Experts of a small language model.
Training: a variant of SOAP for the experts, 614M tokens.
Below are experts of layer 10 (counted from 0) of a mixture-of-experts language model. Rows are named router (the router's row for the expert), gate (a neuron's input weights, with its number), up (a neuron's input weights, with its number) and show model dimensions 0-127. Each number is 128 + 32 x the weight over its row's rms, rounded and kept within 0 to 255. Numbers have three digits each.
After each expert's rows: a language model's description of what the expert responds to. This comes from a sample of Wikipedia text that the model never trained on.

# expert 18
router:149097142143112143057156133136177049128116108055144050102120113112111162104129182213175099130141144109148127109185164137141069079109076110121099130103127128113153140133184118057095135191084082087148090123064104125121117107176137131120086136150157150083129176084136179137141110098172128135144195122168142082168114150182187163130151183081140065157167130106146130148115091126140103158138
gate0:117149093130152126142146114148098091197189160084080142124153082139096132136140097143110103113108068171127130071166079124125114160101160087104110173116143116144143147103108104123148159120088094140150135096087113071162114138124130110159029124140079104166145111130141150115091165156134127083132136122129148135101105149147141092157076123108188162107111076112154145169095132158162132097113
up0:117125113128156120109085173136135151148105128113189120147118062073204146049127151116159100135166128110118135168136132116087154161114134154069134126077153148136131086154125163179167189139136139104153144089131173115122105091134131129120133109142094216130178098154116106147109122167190141138087115139046117139109204148138088087137147135146106141112104100102171137118152145144181120097120
Description: Past participles, verb endings. Verb endings and past tense verbs after was/is/to, such as Argu-ed, described, known, signed, led, reported, plus following prepositions.

# expert 6
router:152104145108026159131128181129058093090139106066104110142086152111115119146126062082160123177147105126156102093102101099109067079132110159111157049134153076140176121118149099106105189131101110148151100166139144162154101136171146078118165112149143072085168175113132135089149128148134121223123116174152177125058145127130190141109182161133134098181113148164139126138143119115163102096108
gate0:087099113144116171133048117090107152156098189109107096123089129142129122168111120118140113180050118095176183120146148073114166081174125133144169126137062077180103130083101121132103120143067122133108121134127180121120129167108121116161084104116103165150133105165118097130164134111127121155189114188112169156124176137127172102137149167139128141119100128123190136106154103123139113124055
up0:120112134074137153115124093085103089120142134144105136125130157169154134146190136171134122092112161131060064138152074176068119189123140137146122044151137163141084144093154155118090107101152130129154128121118171166198126170205131100120082099170153085164121146071102104123150141181126116116166143166135131110087168154108121083134155118123124120157094133061126141175144080143112170085091
Description: Coordinating connectors. Conjunctions and list links such as and, or, but, &, "as well", "based on", "due to", plus serial commas and some mid-word pieces.

# expert 23
router:137145107126072172143073165203141049105101090127143086130135106149126124083098104111185108126087114117164162083149106162186071060114092080124107107151107176094127146103127136059075166149078100091174117127127081171152086108157193182109168130128190073141146142137187158146137112204117132181146106123133142123126112165123136143151145135149096098137103066061090108126136146115133143142128
gate0:175097050141116074129173096102151113052104138145116140131163116087118089152130097127204089121156036101107097121114137162094113031125123060081147127112137102132147075115069088133174162160085140154118144080112144173118171130112174102193097089144138098117091122135093152120045107095126105103131118114123174148063122202098161105189139151180067176146133110146086101165215096153083135112122
up0:086100151077097179044125134140089091127083080137066131118130145146178178135086136106162128149130156110147121135157185177157146141086119091115190152161088130062114090144106160096107175121111149189158132129128169160078123171136123102138116083146167123143118095148081134134128117118170110185135107149158121108178131189117160170169196132130139077158142141112125105163135100112087118119133
Description: Table numbers, infobox fields. Numbers following pipes, semicolons or colons in tables, coordinates and infobox fields, plus NRHP reference No. labels, such as 7,021, 433.

# expert 8
router:195123143120112133114136185131178064141080127099136078125123101124176122132152100136161124140133121084188116095228157168140044067177111123076172088148104157183196155126179050096105083144120127088100128112177143154162111157099142142095153114091176152120152147166162158128164055136100092120111145155159111096115148143112138112102106156097134071162129152144094090105163101124100170112167
gate0:113112170108136058132175090069129057137193106125164108081098166161137131076211126148106113189158133182108127188140143078156114117136159152145193107135154130166153142134116065102112097130167080095144148140125153189179094064065189121125135114130159132149130165147123094130141123118135110154163136086106149081122112168150095117106085109084081175141106114121127102170199104136112151140131
up0:143114193122099081149114096105102096162122117132117084121165062131130113100147155213120126158146121176127170131142126141089125127166109169183124136137146140148185154121104123114108152103055096163121098136217138135169133105160091091141077140097158167093115123139124150113150098094175139116193144141094176135125126175172164112127088113153190132117099158111128108144103098104047104115125
Description: Numbers in tables. Digits and years inside tables, vote counts, percentages and date ranges, often after pipes or commas, like 49,039, (1897), 1R.

# expert 13
router:101116117115117192142145067138106038109092129107081096159148087159144113101177127140151100194128097169123214145153161115161131102176095129088101127139110174145096067105108081106107145123115144127137092111087166236105149129105132142104080094133125096141178122075141164159149078096143135144118176116074066151096106124136137149169163189113118091149151100134188142079113115086110120102135
gate0:155187178142130162139060076156114136101088123125064065077113192131142113109129064134130145165165160145181154134070103091173075085091130136118156141132088099144123067161061133149165142140177170151154133111117077200138099116104159167150075060139125094112092097125126142165119123161180145108153119164169153138177166149081149148147093126064080145170124106192087095080102123147071150148088
up0:133167134114159095158088159188164073084135103127126154153106095157128103093156176115174117155131138197077145159214112057115143175180130151141074176114101195139121140153120051079123122129140099158159130116159128107117127117170123147106145066180095137137146128115100130108148221094087121106087089151117147153126136130161156184148198123125146124141133120086139131140181109138095110136157
Description: Hyphens and prefixes. Hyphens in compounds and prefix-like pieces, such as Quick-Step, strong-arm, un-, re-, non-, plus sentence-initial On and At and the prepositions over and along.

# expert 1
router:170115111187158140113157178132091132136101096140062116175128090157170147147172120149140105140111133145141120139139240058175127040168122157130116066132158148080139114099150061081156126176096079151151124115124091151152131156137152147141120121168152130081227120131223154138112084128098094217122155140225188144064137172125126167101153092139088124135137120084162181123119129137133099113115
gate0:130148116112127102166131152058154088153125085102163117132070106138145142126158149129088156133114099141147108125104171168140151115134133135193104093040121142120087231183076164122127059157154077153139127117101123092148159203092122134122135135152152105169146107153131118129103104082141168137123147117188091182161174144105135118175144119127155136126106094126152154088174185139150120127119
up0:144110133139091152119116113152199164116124140161113178156143203149139089145123154108107128159097117119139198063112166145139089122108097190129159158076122188145122132139147040143085157122094145026171120118153088091151137119132133100081150112085149142091119115107083121128135093206117071079158092170074113108117105155092190152091156173156129106138173148133182100192167123135109143106155
Description: Name-adjacent punctuation. Punctuation and separators before personal names, in tables, lists and headings, such as the pipe, the = in a title, the comma between goal scorers.

# expert 7
router:082138143187104140147173126156181127187108103099154124151124115120149118096109129150175099136123135125155076166173168111168098157187084121137133104182132185192088087117154083096144185178120127155111093145105132122158131180139091137159215125136111109103236135178146153121108082122047124148138122157149127085113172108110142132108162211114107134179084212138164151169157091097144076145167
gate0:115140113125159099134139173124208131151143154115097171160138142130158092117113138197102163141109145145091121156124140102084108079095112113143088145190082203115161084112152127164164157115138094131125116175111145125180158129140087147126159161155067106119181093135068106052085192089139131097171164162126133161105129102153148149159099140079102139121087121161166103138144170125175076085144
up0:173116122146126131154091159127169151105071149161133099061074143179101173203145076123144044056149138147144143194139156114209115093073094163148114184132136120122144084151137096106137150081122118081092074125099143080135113105125183111169134134143107149143116127111152145166121159144118159142113096128106135133190100191094111124112123108099090104109137082192097169180108113113086135108129
Description: Foreign name pieces. Word pieces inside foreign surnames and non-English words, especially Italian, Slavic and Spanish players in tennis draws, such as Bon-adio, Bab-ić, Tavern-a.

# expert 4
router:091125080161119172142088123159158053128101120135092080196173103129133085195102127167146070156194112161145105118080118112185070089122109144074147136136083125159105077185163097051121143113109150108123121103099131190156119118189178173140170113111139128097145160133194132128179107137130104104146139147129121149092122111117164126149147115147098131095161171138187132101173072080135165130133
gate0:077154164074117168191138178170152164158114162099179134074110147159155114104136098154192112120103172107165115102147158176158144082108087106106154079159149140183143066083134103175118168139119147126117099123140105135218142066082158153128112120130148092135149140088143150118161189089147164137114145172108154193066118117082124155153171143115158144143123121088097154174133112112099082153098
up0:123141139180115114112145135145156153163165156156154135106155223082166092125177130133134115117152125114117115152155076108139123107113079149123076120136130109126153147144119120087100193144124085155185105128098119128127127136176119110063085045119130133138084166079149135100140108132137143110111169103108069144160110130116131160026121080145105138117132072115132154082120130152124135152096
Description: Brackets and non-Latin bytes. Opening parentheses and brackets, plus byte pieces of Thai, Japanese, Tamil and Arabic script, such as native names in parentheses after romanized ones.

# expert 14
router:093098110084088191136134127134150117133089130123179132173145076110115156139135144149156120134069177123111024118122166128154164109187116114075068098147111140127122099113184078129101195150082110147101069158115129194140103143118156125095136116130165111092129131128164132107113069093070132159154160150157127134124138169096132100115171200149096092143149098149222088145151140122196077109100
gate0:120131160105090057164127048117141138151177127152129160091174141096120105112119079128159155172105153123188138162121108158131134176076151147060117146117075150139126137113082117175176086096160158172156146151072133110170161127121178085128125186188124139100103185047121138115110100126192128144126108100162116155170139120142108142127153114118070126146140147151150126179184137097198138138184
up0:122153050158097143197087149138115134185116105170183138124174121066110176126086126139170141137142205100154135160089093071141177114149105140118145110108115099123122152112088092166163094175112071093101108096148134180131101174147164142087119100142185123113126155191118106110139113178154110107129192153156124138141162127105106105087098129051168125154108159118137171105118101154153112149137
Description: Biography main verbs. Main verbs in sports and career biographies right after the subject, especially was, is, were, been, became, began, finishing.

# expert 2
router:148121116129142149125141117173138109136126143122114065186169117150134126150111142130142097124101139142141080089117131117180067099165096089111189129163131152144144128101143080095154174157137067104149109116123154128143156185107153137065135093136168078123140156108174127107157166151151151141123157157113106117149131152118185085065121178127086168181178194153159179163147085117112104076067
gate0:114065077127150136103175161153058085109153058157118086133159119119100119108119105112107081138078151092121090120130210078089099138165117075112182122138078174125127161172110119145108170056116182135148142113112143167138134159095115156166188113139126073153148050177149074125138135139156095117149108157117087115144170139121121132126142122128119120155088164141124117095135088157099102123156
up0:114125163116137172127078074135177139085142100115159144128138161106157112114155199107127132107125064142081149071170103119175158192103097107107135154146050147173117155149124109142160217122112103154071078157048099185134105180146126061156116098141139115111133116129175065127167172135097059109127136141064080117164123139101113157142120147185142106154074107164087051153135154164084099120126
Description: Clause-boundary commas, connectives. Commas ending introductory phrases or list items, plus clause-linking words like where, when, which, that, as, because.

# expert 3
router:070158145184123169140137144138139027130100134083116093151107112161145115128107153128204091131113117136181132124166104100164080114159095122117089119141188176092173103134136047069148123130098095114133089135156138144147097141151169150118174125123126152158161072145166190125131130116096087135106168136173141159141162181117146118124161147106133113181140128090184140118183108169159137160168
gate0:103106148103150142138113133154173184117151119144063114129088202100114188117114150157166092163103154155163173103143178147106139151133113044121032064133127093157113078080125124150082112077122150133124064146138101114132130113137154159093097143131106152101136124126135177108105111039106114114070087172113108127123134150108099129150083148139125124085125133153131159148161108141102153151166
up0:159205103140111104091129075200146060165104127103194134182108143104180139146138173117139156120160094103188140169087058108136123072121117127135069112138164149143161211097101167107068150185142131092137153138135118088100138058146166151129139108156122122134135178124138103143161127163140090130122158143127083116153134176097114106134176103047108164147127076162126099128107142128118193081148
Description: People, roles, kinship. Person-related words in biographies: given names (John, William), titles and offices (President, Minister, Justice, Mayor), family terms (son, married), and "by".

# expert 11
router:164157139159165178173149159118127040144112114082176106184112144135153163142097154202115079085142163126160200146137151144173102081160084152085143084145112136124131130160177099092145139148090071133123120118129138140154125122078038157173148093057116158111099130125173061146133147095084103090123125094131111113064144133134119183092166167113133118165143157124190124160119137157179084117164
gate0:117130149188102139155117114115112120139160138106095135177067173155084179164114195138141140079093143121147124120173116104168170100171147120147123110149142083103175116157147154091128117164147083116185051089105118147137121164082065199092081159123153089058094141120143168103035187061092137120158163106155094156071114165139185148127090087126135115116142117127135135144126111111179105104138
up0:102139113071145131147106173131118044125132099119149066164142164099085175176159170119106076166115093066128126128073204140074115146117153129142135142127120091144122109118173083075141151137176120143114121160057158118104120124085133120139135091106063127143144164167080118161174113144123131106090131163151084116095108099130100134132122153121108121183157114120128091136143114112142084119158
Description: Word-final s pieces. Mid-word and word-final pieces, mostly plural s, plus es, us and closing parentheses, as in small-arms, Zombies, Wisdom, Restaurant.

# expert 16
router:097176162095130142081130110138101185165110113110153131132128069164143089124093108164101142131153155095203133128165196111157049088155104142099113081156113180135157129095169070101111097164081148144157098193129097160126117146166156161120139125094137124163154118143184175138129098167162104140149114145157117096144097129157139164124140107076107088148083134074172151107193145057135123162126
gate0:121144137129089132165193173172135147105140073116089114168106075140184145137118140084116143069079102130111137110177155146139096055164136202116026102108197178155140121146103094161157145155142174190117145092097143141169135131098060119123085159121111167108135144136182128152126181166114177140154115154113109168120082123094153146192136097124174120115103125216185169073107135086143140128119
up0:170113132112121137138115135121201094161122116102172105145169045088124145110137122105159103082091103121191154127168130148086162121150143149143127135157125115138076137115162150094092154173082112115148146154032149172101134099123177084048089061115141166148105125157105115146068127172174126149078153137125154150154143138147157128043148149096119117132129108097168160096150114158162117054153
Description: Ordinals and sports stats. Ordinal and count words and number pieces in sports and season text, such as second, third, final, debut, 76th minute.

# expert 17
router:133112156149116150120132194105132088121140129091123142150101065141139134149119117117151082126137062111163094094151193061175055039169147109124155126127141125044112089085152108036167117184070111115130122163162107184136037163120128137142131116116109132153188148137166125116139085109157138159113112145182128120106131144155157133099184178118073070155087164136137072136098107125148103162139
gate0:111118092147143171126109102082121125078168153146130175182181095094145071152080138108103096199132129145200202104111176116193125111071117116157157138125140135099193117094114072150124143177147106091126115104164118122131106031058145165125095127148090137159095119126161108173145099117083115148103156146073147123158169154156153142131099135094135133157142098166135114085104133147149142181152
up0:141134136145121133169181134062150204128120085144122144129105088120100152111106126111135138119076172156097136103178092152176084103167166091122129097131154192085108106095137079121101157118140141132154192127180135124114122089168126113169155092118109094096089078080146193091153177186107171159091149114164180062168135124142124165116067174082138116096166166148142118155112059095139113170131
Description: Person first names. Given names and name pieces in tennis draws, rosters and credits, often after country codes or pipes, like Chris, Thierry, Lisa, BRA.

# expert 5
router:145141136146109133092140146199109066123072163119178124172133077166113149109141176091124122156114087111152130088148119109154157099172111109129119135163096155117155131155181098067139150165110130148128147164123086197150093093120134151120153090099188067108132163153180149141135110149173090162136161116137147113092101140126144159139124172094073071193148138080157159119167135114164100139159
gate0:088116168135163149139155160198156105190113117151113108146120050146134109137139152157135061104119116089134136114132100105107138138114118101156116072049130146189092130181111146143204194100117127114145123122123105072134117086142135150111148153110103131132159188109157139156105086162162100109087112141077144112118070175169132126131130122107165111112089071130117193130128133075096102106084
up0:136161077159127192178098144089055133121156116094096105150088131149128148120126111155133186135202171095151131143152149164126132212189123114139117111157086163150153165160162147136095119119154153080133092173109119139088156077142145076093160057094131138073123170158143068173111098086194157152139148150164144150108132082154133118065170146159107095108172131126136105075136147077108157127117
Description: Prepositions after nouns. Prepositions after a noun or verb, chiefly of, also for, in, with, using, among, as in Register of, region of, Of all.